Experts of a small language model: a shared expert of 192 neurons.
Below are experts of layer 5 (counted from 0) of a mixture-of-experts language model. Rows are named router (the router's row for the expert) and show model dimensions 0-223. Each number is 500 + 25 x the weight over its row's rms, rounded and kept within 0 to 999. Numbers have three digits each.
After each expert's rows: a language model's description of what the expert responds to. This comes from a sample of Wikipedia text that the model never trained on.

# expert 9
router:498451512525529503471468504468494529505529510459491497471516505485528526513471495493508489518500522479544476491544500541510518459480498445487483536494513526487512514486528481514490480514524482525538521469552490534462497552516501509511503474434476467547530517515554461558462484468523508553484507490490519506481543521506488473455498496499495542518472457499493546502463514523480447487490502539477486506531459529480525526520491518498538492506510476480519486513498490504512503538520491497521494538473487465495445470539509504507494482504521515473495531512459464539505524487497469496465506501446536469480493504532533501508483544502493519497498513478517458478470511519474482525525
Description: Relative pronouns and subordinating conjunctions that open clauses, such as that, which, who, when, where, however, because.

# expert 60
router:520444501530530479475481486461474539508494529486524493478530511488524526534465487471503437513528545480508463487518526535519506470472502456473492522489500510491478512468535493545479476535481454514526506484536465508465492520555524522469493471486480489516515518504533483527479498447492521506477509467480508514469531539519470477459488481502489546523480466487514523509457550526487466491537486527477498525529449507467530507530466522510515505507552465472521453534505490537505493551497469475510504527473481480481477483502498487521519506483490512526482541551490480516502501494473498559493484508461513475481504502509524501520467542498480498501526493497512477493494528540482481517521
Description: The preposition on before dates in sports and biography narration, sentence-final periods before line breaks, and words like final or night.

# expert 18
router:484488511503529508488473478468495528523513517466504482464515519466537553541502470475509477525494555507510461503546530516521500469467549512493485506475488510490486510509525519490506464544522447525540517476529466514479476517513551493471515469485483457521526498500537457536457525477485533517485495506486527519474499520501494463490476494510457499506477501505491553488486526529515471510534478497464505502546466522480547528503472523543500545485524485479521475553462498544482498543490487466517524527494471508507446482521496518489514482498538489519512544510479487528487501497497470511485484515471539477477491474533512510506455532491493495484530478465514446472474533514513487528527
Description: Word-internal pieces after a first letter, like ac in sacred and sacrifice, plus pronouns and nouns him, it, back, hand, front.

# expert 22
router:507468506537505467482469485470465526512561505477478466481537523483515526527473471472542481510477535497533483478523511509496499456489525441490526518467502510469465535492515500513492453515516469555524528485538477502467510490504506542485487483456464485530518509479538497521488529464520514519465489503525527506468525525511480494481470471508478523506505451470519532470480518542485496498515481519462466487523468537479514487552503495528531543507506513476535463522458521494457480511504501492552525529473471457493498479513487478509526515506489497499519547520488519542512501486465482518450489489514522494461519494496543517542473520507518492489526506481535502505467547527486469506525
Description: Final parts of proper names for institutions and places, such as University, Park, Stadium, -ham, -ton, plus inner pieces like pot, mit.

# expert 13
router:504492491504494468494494495460480491552528511453488483483504485467514518518504478463505475544485527513567486491515530534539481479456499459488510507470470523480488538483506527499514481504467498543521490492555470511482500485513517499486500469469491461523550494476511474521475478491502532510497495438500548537497494532518476484494501492499496560531466481499493534440466544518514462517550488508503513514528449503473530514504485522527523534502507454489559490547482512538472471516548467486510507499478479472471485463517507502521525483519488515503512521515477497560489505472484479514468493540481521495477513497518511471537484528481512486495534499456528468503471503490482489488543
Description: Word-final suffix pieces making adjectives or names, such as -ic, -ical, -istic, -ian, -al, often in biology and medical text.

# expert 21
router:485486523526508467483503478431475502517538569501508488470533515493501505536477502479499469521498521527509496498528513557507489445472524482479483508480499541462493529503514502549504459508507478513519538480529509522475478513519509523511494449473471478517494515486507493553513509457501494542479499499507548525458522528528493449461505502514486504504507461498491504484484539509500490486507458509458508502533481517473530513533460524512492533522515455485531468510478480536497480535517447509520516545481491486485470487518526461508531479488507491493516560534443499526472522465464464510509521497477530475480499521554527489526465537510480530521518522518484494501478514526490478512529
Description: The suffix -ing on verbs and gerunds, such as Tak-ing, Rush-ing, weav-ing, plus sentence-opening After and following.

# expert 30
router:505441493517525495475480471475467522525522476489510471489529519485550525545458484476518435497499527529532464507522520529532516489492540487458484534476466553484487546489514524494485444513504459539499519472526469523461513501523534508497475490465491471521507513481524492526471484479517525541484518485527515527488502555517442461477501485510492508507472491480475553487456519530507457522508470505448522542508453517478530509531498529479505534518492472456498493507489493536465476553511484480528496506455483489480470462514488503485516503479513497520483528515489476505516511513488483532499482472473516470504512488531530515521468495504488495467508506502526463482485524511480465509530
Description: The pipe separators between cells in tables of results, filmographies and rosters; also month names in dates and country codes.

# expert 3
router:513489498528489475490487481452470498511518541464480467469511490479555531547491505469508460480510489526547486498540504527524507481504502484489498532504508524465503529480487504499484485523509505536517500481498503507451500517505508530505516479443458472529494531487559501553455501502507516502492480482507557535492513562530475489462509495512469521511480462480501513480474561518504455506539480519472501510541471515476528512497444494509529543513557511499523451514513482502459462524539477492518515512442494504491471480501496478483507496483500479494510555497469471549502536488494481518467503516470513490504507491532483503524487511481469512490544507481520487485461550506486493548510
Description: Uppercase letters and abbreviations, especially country codes in sports tables and acronym endings, such as ITA, GER, DV-D, JP-N, CP-V.

# expert 14
router:514475529506505488461469504490493516530529532505504472468515491481549528537457512481533478517471510499540471483523505531524487482466495482463497523482482547497498533481540507516518477500480473534516512470549489540483492507494523500511491482497477482518521503491540467518479510479540503534484487470517522541479520503521486483464499474518479498528486452491498521485458521509493481512521464549470519504518457524488494522495449553498542523509541494436528477548453497522476486506531466492496514521494478503498471448529468471473483496511525515506504535515452466554524503479476471537472508487476527473498506506552540506534495516515487516512525481472531488473482509530490468544529
Description: Adverbs and qualifiers such as also, only, such, formerly, still, never, plus inner word pieces like Ca-val-ry, in-digenous.

# expert 55
router:502479511516527482484494506466481514535516503475499496476526519483520536519487498457519459534497523521520465505528521523502494467482508482458524549506508526487511542520543504511478476509498476542520505481527506528464485509497539532459501454478455481522510527491548500514439506471516520531457480466489548508478535551490480471463467500492471537518490490496466546486485519527486473477520481517485485495515448503457548519553499538516506541519532479472519496529480515534485465527521500475496526517498499487478471449505499479504498482533491515509505531509463507516499516506497465522480531522491535500498494509509509497526472537467480499513506517473532449477469541546462477535536
Description: Leading digit 2 of years after In, and word pieces like colon, inomial (Binomial name), en in Armenia, in taxonomy lists.

# expert 42
router:512487518508501501468478511475490532516531519486499481464519524460550539525470486464520490519507510499518502526533505547523476460468540470483511515514518515453473533478535503513477442532520478537534519453531488537470492522523522534468502465472469494504539528492550477520502473471515516508458520456486519552482503542511471462468491483513482510536489486491473523465483528496486473508538466532470501513546459504487527516529486524524502505522545468463536480523489490512487460544526467476504504527470483476501468493500482479489526464519521510492494524503472500520481498498500464511480498486465531490488490502534534504525494524482489522507550537520500470474471504523478490519555
Description: Nationality and party adjectives like German, Soviet, Republican, digits inside codes like M25 and F2, and the f of fever.

# expert 0
router:493477514512514488467482490471491507519539513421511494470512502519535518506478501473532495549499532506524460479508532542550520423491511485488511498501502514478482524501514525523506478497506472514521507474530483533473499528527506486462504465494458481528515508465522468540493526474512526540463508480488531517465514537501473498461469474536477545509527476494479531494519535510512466492511480548477521533498482508465516494529458513483515517519487466495549482498482515501467486538536461511538500564469494488480467453541504503497507483516520487517499505491474464524503505486465464506497467502490523451451476519527532508533469491474483508505520507495512487478489509525470491564524
Description: Opening syllables and inner pieces of foreign personal and place names, such as Ka, Co, Man, and the i in Ca-i-hou.

# expert 48
router:508486517494509483491482481467489505510549501457502505448549495496528533553467461439504492512510492545499461498508488509537474474508531493486491524456492544455500543497516493512494487531527478542555514472517472507484494526523544541447478470454502489510505515480535479505506504493522519508470475485515549519479515552494488460497461486517481514505460455482488503455491554487480508490527489541473516515523444483487516505514470520488504519534524487471513508502466506519496477526552500510545517516462474484514472469514476499505506501530512515498497542531458520493540524481494468493469495487473530467506510494541544510523466519487482502468531530499538504486485504523500512527500
Description: Middle syllables and prefixes of longer words, such as men in Dimensions, con, ex, dis, and es in Countess or Genesis.

# expert 32
router:505469545528525466492485498490464554517533532445479507481485497507526520532487483451483471508509513494533459503533501525533490459469530481463470502510501551484483526507531518519495453528525480514527500492519465518487513502497545540466490451468482494519517518477528511516482495469543527515471516469497512534477528507526478504469476491524478542510480458464516542480489523544511486497503500518480505503511461534487540509521462539531500508499508483474522498525468495536502473527482490456538513530478468506483469486498484474517509488516525513525513532552484497525500511521485462502465468534485522503491494507518535501514451527503486496489533540488500475495449527536450484557516
Description: Opening syllable pieces of names and words such as Qu, Ro, Col, Mo, Air, Court, mid, plus pronouns he and she.

# expert 27
router:502473513543549475472443489510474539546561532480488490468536484499550522522500497491533493530498546518492486513528516532514491492467550490472511491519488485491496498480508517527479474516532487511522523446514492498491514491491542513477503465454462468498534508484508495503496518499500511510464492471511548523480530542509480478475515477493488534517508479522490556470489523512503486491528461512462521502506454520494501520532475493497532521513548504457507468537470507544486453525519448472486539513467482492482465489521490479529482494484524499509506510507469473536524509451469465510476499517464516487505519489515544529488465543510506546470518512476526466495486543517462487524504
Description: Main verbs or their first pieces following was, to or is, such as carried, took, used, appear, give, plus consonant-cluster pieces like br, dr.

# expert 47
router:495456546512502508457444473459492534508531508467507476477520525481514519578467478454509463523490532506532459512539507522513518490447510476482490501477487523481520527474521496526492468532498448526544517462517495534487488521529551541507487493480488493514505503506537458503488494470518524539490492476479544505478506511499468456435495471517471533506506485480490509486477526502491477496520475503491514503522457516467560493526504528514520522526523495463519480538471488517508474534508469474549513512474460467475464498498490482485525480532529511519517527514476491528512511485461455522462482482465529506500506501518524506513457520485481502502523513492529486483467516512468500527517
Description: Standalone space tokens between words or before numbers, as in civil servants, enemy alien, or table cells before digits.

# expert 6
router:470490525513525475456478485466502532492523515448501495469518525500518530505451488478505492540483529500507478486514502566517498476481532475490493544502484525482489517496517507521495456499530465505522521487549498531496508518532522509467493471455470503544520482475537482496485499464514492535472498480512520552477488510497475460455481474491476513547501484479491535476471531521487485488500472538442499524530467540487537520496481535525522519557538473476550476520470484533482477512516482498511542513449460487482473477524496485518535519532498514503492542520459489514488520477461455525495493474467525472487523466525538499508502503492484498497507532505528496478501497529451497522538
Description: The preposition of in titles and lists, plus to, as, and colons after Born; also name starts like Bur, Be, Dun.

# expert 33
router:507465514502512480476470488488480522516521502477511491454532521471547531524482485489522466518508560546520451514521534532531486459471529470466479502486519516478501546511534495515488474503537481539540533503525485512486488487512515527490517477469487476537521502485521465504482495460521519534476485496509521537450509534525490459476471517504493498530475461461489542481486542543520450486521464508486498499531442513466529519519466519532508508510528464491507480534484493524472466527507485494522486533487497477472494445520498465514497499517525527507507535508478480515478503484458479542470470482471530498498505514510550506509456535495470534504502530508492467478492525496502483557516
Description: The first digit of numbers in dates, scores and tables, such as 1 and 2, plus scattered words like urine, followed, led, sky.

# expert 17
router:516490530508493471495501499453491512503515523481487453478517484476563549520463496469495485521497515480521476518547519527515493475490494490474483475480511540454475525493495498512490473546522490520537503492540469527465513511514522508494485453461472451498517529479529491510481545496525529516481483466494506507517525528538492434478513489491475521501472466480503518493501511525500477488502475515467476476537451504479506532526477531523518540516549458458517439529497501525477470511504494478523490538487466478482493487536498481486518518523541505512512542528449508519506533491468471517457482508496528507469488523542520512511483538486494489510515533492514460487471533527480480563534
Description: Opening parentheses and math symbols right after numbers or expressions in tables, unit conversions and formulas, as in 65 (18), km² (6.39 sq.

# expert 43
router:496469501534514504476488493473479532541511492488488484485489499502516515550474479500532451515491529523545478497547555531522495483463502476476491528503473523495485532484527476523496483494498501521519514465518472519474496529520532534474482499461486475519501507503519491547451490499499519540480499498504545505439505543502477475475504463509495513522484484462498563457479533499506466511522487522504495534517455526489533483537446542516516557532528467477528486549474520535477494519528484500520539522474468481479481480503509481501518491518504523514513530499479494524510537489487487482501475487503515454475533496518550526516435502505477496471511509470495449464494525518489454523521
Description: Commas ending clauses or list items and pipe separators in tables, such as Shreveport, or efforts, before the main clause.

# expert 28
router:480478520539503505470458473450491511492501514478489495477500524485538574509478489480488468516486493511520499504540523511541493482451528481463492517487499515485469517505539498546506468535502487501530525461529471505479485524498510519485512455496499478526516486504532485502507484485503503528466488478462562533476523543496476460462506512525474513535515466504477515468497511505483476514512498539467521484522457539464520534512465497502506549512524473463549483506496509520465495520534490498536512555474492499490474447523519497482520479504502501513507535509490513533535519453464467529477525492485526473457514504533547523514481490464465500498511517493505453483478526532477461554515
Description: Hyphens and en dashes joining compound names and year ranges, as in Rhine-Westphalian, 1957–67, plus capital letters in codes and party abbreviations.

# expert 12
router:510482535499505496484500477461489507530520500455499491482541500467539515518469482435515455498504519481527514507533542538511485484499518499476496525496490523487511515490506520526499487536537483520500517447489486513466527508525517510472520477471494465518516531502546484529473512501507557542501489459476530506475535525495463449489508478537493524485497448473486518482487527513477463522523484527493512511528471524477522517561467512535539533501498477460536451526492482537490512546497495484514512507476466488468487484520505471489524505495515508510507511512458474525516517469466498543461454520474533459477521467522544493492462542490469510496540537499524452487479516529478489513514
Description: Quantity words and article a (two, several, a, few) and digits inside scores, statistics, money and table numbers.

# expert 36
router:484472526537533514478477482479458531546524517469499480461505525492513485521493494491522481503482547493539478525539506518514492466504538467477493518498460524447497530518531512525493478537501466532537538469535454515460488514521503533479492494462476488553477510500549466507464524498521493549482497463505523552482524526504485488491523488517511526533475454462479528478464527516477461485504489480484524503554494516452540513516465514515492521516533483466525489533502488504472483517520459487536518515472490509464459494527510478479531504483523494515502521516479512513502490474460492529483494501471540497479501487523549519540469524490491516483518542492515491472466532536487493498543
Description: Common nouns starting words or compounds, such as water in watermelon, fire, Sea, natural, River; also leading digits of figures.

# expert 41
router:498474511508525493509496516465500526501519511478521467485527518477532515526466477484496473526493521510532476478523494498516499455485513451475496517502476514495464523486518505540483472520519476531569502481508460539475482488529512529482488483453505475532499522500517487522451513496506532524460476446489545520496524527514470479477498498490492525534483462482496547454455548501498460520537485524484490515498474519479527510538447511501507539493552477477506478516494483541476464512529468506545496539457492497511484456501507476495518489521524499524523551493464503557494520486467490531478463544469507469473500483556512498492464523498499489501535509502495464503462508525468498532521
Description: The conjunctions and or or joining the last item of a list or pair, as in cattle, land, and implements; also commas and slashes.

# expert 56
router:488497525504500479471462489481483512512534525451499460466508526485532556536454470488515488514512532510495474506539517517512503451466559481496506487472502524477496533499499529501475482516529494550538535490516497521474474532542524515474478443472483498534502519473518454512482542498498495539464478453506504519490514525506493511491499483495474547507472506503486503499488528537478459487505472495468484508523430545467517505528466505490497527512496492470514483536485480507478474524523445487535532513483488482506470464491481484495507488514507505488491548535452486558518543474463465522504491488458529463502515492525519505509469537498480485475513531484507500503473542520471481524524
Description: Initial capital pieces of names such as St, Ma, W, H, S, plus the th piece inside names like Mathieson, Faith.

# expert 29
router:478474527519517474448474490491501546529547519469501483454507545462541509548481487457538467526483527531536488493510537516526491450443547471487513504496485517478474547510491483533485502535519474509531507454517497494476521496523526510491485450491500478531507516478517473514489470491502541539487480452509550520486508505516468457482488498522464532520461452491483511479490531539493493506523466531469494498533488524481503521540459526487531517502535467502516507532495471501465487501504475487533556499465485473461478501511492478500510504517518500502476536514482479512505509506471467526513488535473531483466517468536495493523480524472494517517511535506539478504481532512477486524516
Description: Common nouns right after the, a or his, often roles, places or works, such as player, home, song, opponent, species.

# expert 1
router:484460530529543485435466506492483508526557503467479468479543490477549511520472481448504446518503527522543509508537489540528472462483535479464497497485474514450496530497536507534494488523516502532523515459531486506495487496494540514490486455489512493520520509483519484537462534495554507514471475437475513495467513521483460479473518496523465560536475489470486519485474518533499468505508498534489502520535456522453522519507489533508505526498522475493527483531480455514473460513493476491541497550503478503488477488505501471493520478496510478493503530513469519507537534493495480526516475501494518492492489508505528511531470513529502515468512536507512479479491503520510453528522
Description: Word-initial pieces that act as prefixes or spatial prepositions, such as pre, super, under, post, inter, plus at, high, executive.

# expert 16
router:495474512528488471485463470491479524543540520475499496490522508473506523514462486466540484531493520504531464523532522516515509492471524502492498527484518536446495537505497500500475487520525512514546494487547477550465475518495521507505481481443478477516508523497527464522466533474506538521490487446508501515455549522519471481458498470507471521489496487508491515502484545518503491485507475530471504511542480506466513513503502559516513520492518491467518470515476507519486472518545457500530514519483470468492493489505482477483502506527528522503488526541482472548481499500478469528478452540487546458466511490530542529534482503476471507478499533505513475449460547541482502531529
Description: The space opening a number in pipe-separated sports or stats tables, and mid-word syllables like tu, ni, ri in multitude.

# expert 8
router:506485509525508495497484476479477521523512530473476492439518505493548515534437493460518452519504531519537476486572519498512480471464507488470505524483504507468487529501505483516501469519503486512540508479541474536487492520501507522472496475476483472539489511497552463503461487455513496523474505486509562548459513543505482476467499503522490516515488470486514553478468515509514488483525462502482511487524466507464539544520484525509509530504526478500546469541446511513482469529524476467529508525464474476496469497499490465486501487507494509502486552497466509517510492463459457514472487515462529476491528480539520513521462524502462505505495490478505475494474514524493462531517
Description: Final digits of years after "In January 201" or date commas, plus demonstratives this, these, There and words year, century.

# expert 10
router:514476515504522490493498511431498516536516502499509503491537508490533524512472492435499471531477530509544494477541519546540527487474546469467482501496481513478477540502499501529497467489505465542533533469538485516470490491517505520498516440447504486551532512499531455535478492499518510543506490467511516521474503506495479468454484492501456504521498464479484527468492518509517481491506492502466509526528474495466515506505453523472505511500541478454539455504481481539481496530508468483505490513431461500481511463539501515512485496516492498509542511511461483543496507461477494499477483504471553477503539499531510512523444527483484512493512481465538501480498492524497470514522
Description: Word-final suffixes like -ed, -ized, -ing, -ly completing verbs, participles and adverbs, plus is/was/had and articles after them.

# expert 38
router:484460538525533510458498491455465521530530499458486496470519509481499512506486472467514467517452541514519484493520519510527484471503529501483504546475478528483489519471499523520471485535488498524544521497505470508463483517514525546496485455474496459517534505496514482564492522474511506547462504472499525545477508521490482478472519507499482511505521466500469525508471513512499452506519454512486469542555446517481548505538499531489522505507531463464515463549474493532480514513534483485529512536486484481493478463499480490508518492491531505524485504543482484534490521501470457512465494521503495476496469503542514508513466514473499531523543505474530477474468526540462481529520
Description: Possessive and quantity determiners its, their, his, some, many, much, the piece ub in Tubby or subsequently, and zeros in large numbers.

# expert 26
router:502475500506543492464454493440474519525530509487491495459541534480546514552463486463490461500495519525510473500541503524526518472471531480483503504481494555493504544497525501517502476526504512529507524457543469521486502523505493532488486482476509496534503500477513475527482539490519516534489501489509505532473524548499451485471488488484455530522502455498498545467446543497493494494542450526480499503526462544470533516503458511533518541491543472466511461504477510519472478533536478482535543518490466475477491466517490503494507490489526496501488557490482486525489503468455468507489499534477527460506501487526532507508469499482487518493495510488522475510478523527485502531503
Description: Pipe separators and cells in Wikipedia tables such as track listings and filmographies, plus headings, initials and name starts in lists.

# expert 52
router:515450531512509478464481483423509520531538539501506506489507508473504510543473502464501452500502501509511465498521504531540495464481546484467485494503517553475501518490506507538479472535525491506534532469544479509469491529509546529511501467445464486516533498462537483506503500499487491562475496497491511539495504547506500465473507487521485499498471477494505526475483527499485490467496455505479483487525457516450537517508471544489548513538531499481538491493502472529485488552523472488519509521468461480481453488517499492481519497513527484501501518503455473506521501483460495505482492486473515467470497495519512511490456495494461486492525521511559458503471522538486488535531
Description: Spaces and line breaks in tables and infobox layouts, and header or result words like Score, Results, ranking, gain, hold.

# expert 23
router:486490521537522494464487508467488507521521492495473479493513497499527514524479461452488460522500523500516482480551537562541511466508536509476508516494501512492486520470526505499490476493497518528521522469518516502508475534517500530487528456449480460526517525504537470530471527468496512513479477450485514533503517526508486469460508473505491532529483449512497549470489533531534459486509494540492498511520461486436543513547483523508537545504526509471517480523484491518472501537532471508517508516476488485485455457490478476478495494529548498500484520487481495524529496497487463509490476502494533468457490485506517479514478531504475491506549508462560487497488528538460476510542
Description: Pipe separators in table header rows and digits in data cells, plus nouns counting people such as population, students, households.

# expert 54
router:475464513557545466459452519497470554547530511432492495497539523459540517520505470464512459523460507508489476504534529511530504461488526484473495518480496531431508517461511492522496467538515480525536487464514496510467487519525513510471496475472494490506489478463513470503492512505537507527457508489482543526471490522511472500446499469522475538514463466505498523513477534520496501492493497515466516526501472521491539529512474542509502522511514493458538469517476508495475453535500473487518526517481458484489470475501478479502502496520523511511489519526496483498491519468461461534474461508434532510483499492510506516536485514507498520485523520489532484498496521527465497527508
Description: Beginnings of personal first names and surnames in cast and player lists, such as John, Vi, Ja, Val, and accented é.

# expert 15
router:492483521527511501489495511469470523518523501489498502454523526484526543523451506478516485518499545508508472482504498530509498464488511480491501518499503502483494561487523516526450474524540490522516483467528494516481491492508516530481509453493490479526526529482542458531495499490505518533473512463498516508477505526518469455446502491501473534514465458494510529499469542516482476492536482526464485497516460538468533528541491514506503546503533455488553486531471484508495480504530460487542526537459476469475480436508502505488482510494528500516519536506456480550520495493463473511468510527490512499497523494546516520490467517491466530505511514454520468477510568500482497538534
Description: Word pieces with k, h or kh inside transliterated or foreign names and words, plus units and digits, such as Vaik-k-um, Kh, mm, cm.

# expert 5
router:482455540489512465508489472462491521499493516451502479483528514506520521514486459449508478495520533515539498527525550551514482469507537496475517526485470534445481551495530493501496484494510491521498537458559478553484511498483509512471486479499511454505506528481552479549494473483524500547479497450490545515450496519488492485443525496519496504485495448489508498479503548504493486483499504503450491517525485509464536514522460512490501529515531454472506468524487495524468479504523485474533492514468499501467481481516484512482534485524526524523526525505494464538492534484481468511481461478479511504494492481542513491540479553502508487516510509464511485480484538523468488531499
Description: Short word-internal pieces ending in e or o inside names and rare words, such as Pact-e-au, No-e-mi, Orfe-o, Ste-ine-gger.

# expert 34
router:488463502527519508485496517438496519551530503471515486507487517481535528532463470476540446534503514515513466472517515517532496491474523504503485489486506535458512533474511496531464461517523474521518523478537501535460492503491540525463519472455506479509547498500553465529456499486531542539478498476495495501467518521500460449489499473520458537523491479449475539476468572509503478489488511513484504493536472545489522533518496514508506530504515486485521464507473486495483486532508446485507536512484492492495498493539504486476521487492512492500520517530475485522509543478461472526475479505497501483485533502532517486506472537500479527493532498478533453495469511518461497533527
Description: Colons after infobox field names like Founders:, Education:, plus "the" and title words such as General, Chief, founder, new.

# expert 46
router:520458504523515499447468488475469501551537492455498491484522507503523535515461484487500436492473503523549455470508518551509509488444520471484494506483503505488490536501531519558496468498515487536523514467498467506464477518508525525507498452494478475491513504498535459549464505474510537514464486481493542529489518546514490473476509501488495545507506461508488505452459534509501486486537461533478524541552479499466539522516500510516515517491548513476530453519472474492477479531510476465536507505478468490495481494507489455492525508512483519483504538535473495515475494485493489506507492483489528477460508477524524506506477522495501492522541505501521480478500542527451476532519
Description: Nouns in sports competitions, broadcasting and politics, such as Championship, season, team, government, national, Party, television, League.

# expert 59
router:497461507511520512478475494481503524517542532502490470480518501493535514544442488450522498540488541493530501507518516545535497490474504473476478501473482543490476542494526524512471473511507487523533524452536484521493492517522511517494509466495485472514507525514505468535456526476523528533471472492490515517462519530530470477493480522486488537510449455478519529480485525526499462503523496517442522485541479517464535513530471521498505525497543464465524472540468501532482473538515470488528529534450478484500488490535487462483491489496518507538513545514483506546502545493476464519475474519464536467491516494530540496518480502479482519496537510497506483486504530533474494525528
Description: Pipe separators after scores, results and measurements in sports and results tables, and semicolons separating values in lists.

# expert 49
router:511486513506500484461483488471484500517535497463493484474520513478521562521479465476526483506492528512536469506526509531521508481467512497479489506503493524486496527470515503519481464517529481550546522448533462519463497526493529512483488448453512483526511529494541458531485499493513512557471495487501543524462502522505478471478491466513503506527489487485489535458466536527495468504537473527468499511512470524480518517525456520510522547486538481463508492527459503523478466540502476484534518507449463487495493481492484484509502507503520518510504557528492472521484510492457461521502487520477532503464504489557522510521476524512461518516533532477510477485473523531507486558543
Description: Initial fragments of split words (re, p, du, comp, gi, Hy) and bare spaces in tables, lists, and sports results.

# expert 20
router:492473512527514503449482495467488527524501523491479482479523511477519546550437490481521439509492518497518477475542499534538475487490528488490511516507502549465482534513512497545498469486525494500522524472504481537469478510510550511457501488492487471526530516502524474509492522486523522544489483474485508494470503496509456461453502511534483510516465488512513515508505529503499451498506472517451487498541484481469495530517477513509529547524549468480527459513467508514448462542511488468496556540471482473492484488521501478528512505506520518497523523522451499528504507488486475515486494497451541480472512459543524518524467542494477515483521526464493479479488507538487488538524
Description: Prepositions and comparatives like from, between, before, than, below, about, plus award verbs won, nominated, received, and degree or dollar signs.

# expert 40
router:529461519531533479460453471449460527510510498458504465486532518474546528532485467474511456510482516524514484487510518535530503504481533487473502495489472539435483518495536504532484457497494489533528504474517491517490483512493518508467493491479488485544531526519529483527499519485507529518496468491470490552495536551545459463457504492501480502527491463463480535498459527524507440488513491521464518490510480499474516498521490533492492504497500468452535462526510484531500459514530462491517525528479471486464463479554510491494514487504517500507507535526489489527503497482473476536479522524479515488476533497521495543509497531511487503491549493492522451480495538495488480541517
Description: Line-initial pipes starting table rows and hyphens starting infobox lists, plus biography verbs like married, Born, Died, signed.

# expert 62
router:505470526511499521492497482466479513508530507493512500470513509486535514524475491465512481522513541516515456477534527535519482471477522464473492521454516526482497549500516520530504460537519475522554506471540479518482528510521514513489502451484489483539504544511517458539446527462501529540479480455508521515459508509517487468475499496517483515507494470481485520468481550520496464495528472525477512500530479528481520519552460527495522546519515477495500466521484499535485465517522485472518514516471503471470458492513492469497507499517506509483491540513481483506494530471456467519468479518438512469502500492548531526532454535511482486506529499488500457469478543546491514492533
Description: Line breaks and periods ending sentences, colons after "are" or "with" introducing lists, plus however, another, and double-prime signs in coordinates.

# expert 2
router:525489527515513507468488481494481527518527524460490493483509500494526531524469488497510476535475538524542471467510521505507520448473503461473490512461490521477524526495522515528479477520506458541529533491531505525446493500509543538466503478458458469549517517494529478530468515490498538536480481467507534509482492535510478479492502494511481523512481471491481548487461547539488463469537467514490519493515446514474513516508452534497536525503548463474537476531466492517474448513507472509523518523463474499488481482521506490486523489493532512523500533520464491537504514500474472517483463520499503461493542500529518513521483502500479483515528518481518472446498541548485485515507
Description: Final pieces of words like landown-er, superso-lv-able and occupation nouns footballer, politician, plus sentence-final periods, commas and line breaks.

# expert 11
router:503487494538530501467460490467498512528503512483489509485511530519536534543456476481524473534486499520527463485532551543530495441497519498481474499517499508495495510507514510522475489553508501527553502491535490522495468503532513522494498460466482457545517508487512466532478526468525532527477518470486513540469487563505493452460481496494492522532492472503499529469479506497500482499521475500451506507519465518491521493498495538509546509517513493474518476528499519526482479524516456469502501515492465494483463471517497466478533498519516507505521512512455482523509495457472487539451460518476513464458533485550526516537460526496471490496534510513491498486473546518481468549531
Description: Possessive apostrophes after nouns and names (show's, structure's), plus sentence-initial pronouns She, It, They, There, and opening parentheses after names.

# expert 24
router:503487521550536469468475472478482541508530537479509479449530530505521510531488493468528475518514550518506481501515519534498488414463521475472496526497507521462499557490499527514459464534508477522530498483514477496496497537490532491481498489456499481561513518480526463514486501446507529489484472496515549521461539538513469498474489510506494514499482484493494540512486520520492461471523465509478511519524500523468537526512453491526509509508542488458505451514491469508504500514498480503514496520462500487497469488529487472483532482545540516490490539492484499525503528503482472509469457522469512484474526497529520522526463498486456491498516527478506471465498539519488465536532
Description: Line breaks, especially after section headings, title lines and table rows in biographies; also stray pieces like bar, log, gu.

# expert 31
router:509463538503514501485479522471480526514530524484520478462524511480528540535482492490526474544498531498550465515551485535542505469487526483492471520484522511460478558495507525524481464545511462538543496452515491554462510528516509517476508458480485478544500504516535501532466522497530505540492519473488531512468497521514461484486484469499480497513461479475505531471492536524485497511514489537454509505516476504489534501532464517510516513516536467479524484517493465520475486516539480475539537508473492489495506497522492472508502488513512509499496565502468466517487511505470483514461507516475520470455508495531522514517479535491462495508536515511514465450509535526484468553498
Description: Modal verbs (can, may, will, could), country and nationality words (UK, US, French, Danish), often in chart or census tables.

# expert 4
router:506501510515517513440485479463460513543537501475496488475526522460543553541491480477506477526482517500513508525549499551546512489456505477480480491454477525482487526501503479505480478527540487503526509501515489536471491525497509530466509466500470483518523490463537450518472511454512488512484490475500519539478528526533471468489523509509485535512477476472488552473477530513479476484520483515485499506533496517491520502532440498484516531495524478461536471536510487494467490517540489482547500527464463473482482485497495470499497483527515489486499522540454481537487528478466457500487492507477524472486500499522519519505451517481456488508519504478535450479468536525496464534506
Description: Single letters and short capitalized pieces starting names, acronyms or initials, such as A, C, U, GNA, F., CD.

# expert 50
router:519512509487510484504505477460486514550528509476532505468516522508510526520464475485495475508522540507517485495518492554565490464495529469502463524488503515460497536483506510527467486518512504516544522462539458524469492521508522518484497443495510460530533521476511461507478500469534512527487505441494514527467519515508458477457509503495483550516487486495505544487453561544505502497516456532471483501537454506477519505522463509494519557484531492464507462530470495534501492525526471492532509535443475493467492458507481482503496499513519503513488509521487507517503524490487477511493467527502552497485525483532531522527460533511466534501515511486488464482476534527506497504514
Description: Determiners a, the, her, his before a noun in narrative text, plus word-final y pieces like honesty, trophy, yyyy.

# expert 45
router:520485497517503499517485490444455509551515519485522493450524498474532512526474460497530502532477489533534476502536496537546457453492540488473502516500480561495501515487513514508470452516508476546494546472509488519456516509539525487498504446455488494505502499447508476511494509493498527517463483485505523552483501544489489471468506498501478525522488459474501542467476543536499494479533466503488517510505484545463512528536484519534494556505523494475524453507464485526476471482532475468510536537460489489501474460538504475487514521514506519498534541497490498536523517458481484514490492494460518471469526498551510499514490504484494502488517500491523472507463500511488496524514
Description: Final pieces of personal surnames and given names, such as -ić, -mann, -ker, -el, -son, plus the connectors and and &.

# expert 58
router:536448516530501489470485487457469507541554512475505479465531503487550534514476485477495469487502519521530492502517510505500494491484526487489478509474499516507504526507534499527466482531483478539504513479526469514472504507503528522451513493455474486504513517514506457508468496501506505530458463493517522529469532528533487470463508501488470503507466499508465524487458518513487475494516476493492515501540457485474549539527492502489510559509516472459530462496475509548461457550507499483530522497504488475460489463518514474505542488520515512512497518517465474544510534489489462500450454497465522498482485501551513537540502514489483504482516543474518483482469545548495481533533
Description: Month names, the comma or space before a year or number in dates like March 25, 2003, and age in birth dates.

# expert 25
router:529480516500505525472469507484494521520533533467496493467526531481504552535476501495533479525488542514532465490545520549526477476479521476490509519488505530476506527498530486525477477530491468549532518473540479518457466515487530543492510472497469490529533495476518475527475514472527498553477485474500522538482516552509440465472509487502483519515480479478509539477500534509498456491515477516475507497527453521466537500523476500501542536521543501490515463519471486515483473526521470481535535538466480472493488472509476494484523490501527498492515516527464496530516526512472464515478500514464537493487518498535529511536464548496486521510504507500533476498482536535462495529537
Description: The first digit 1 of years or numbers, spaces before numbers, www in website fields, and nouns like use, school, system.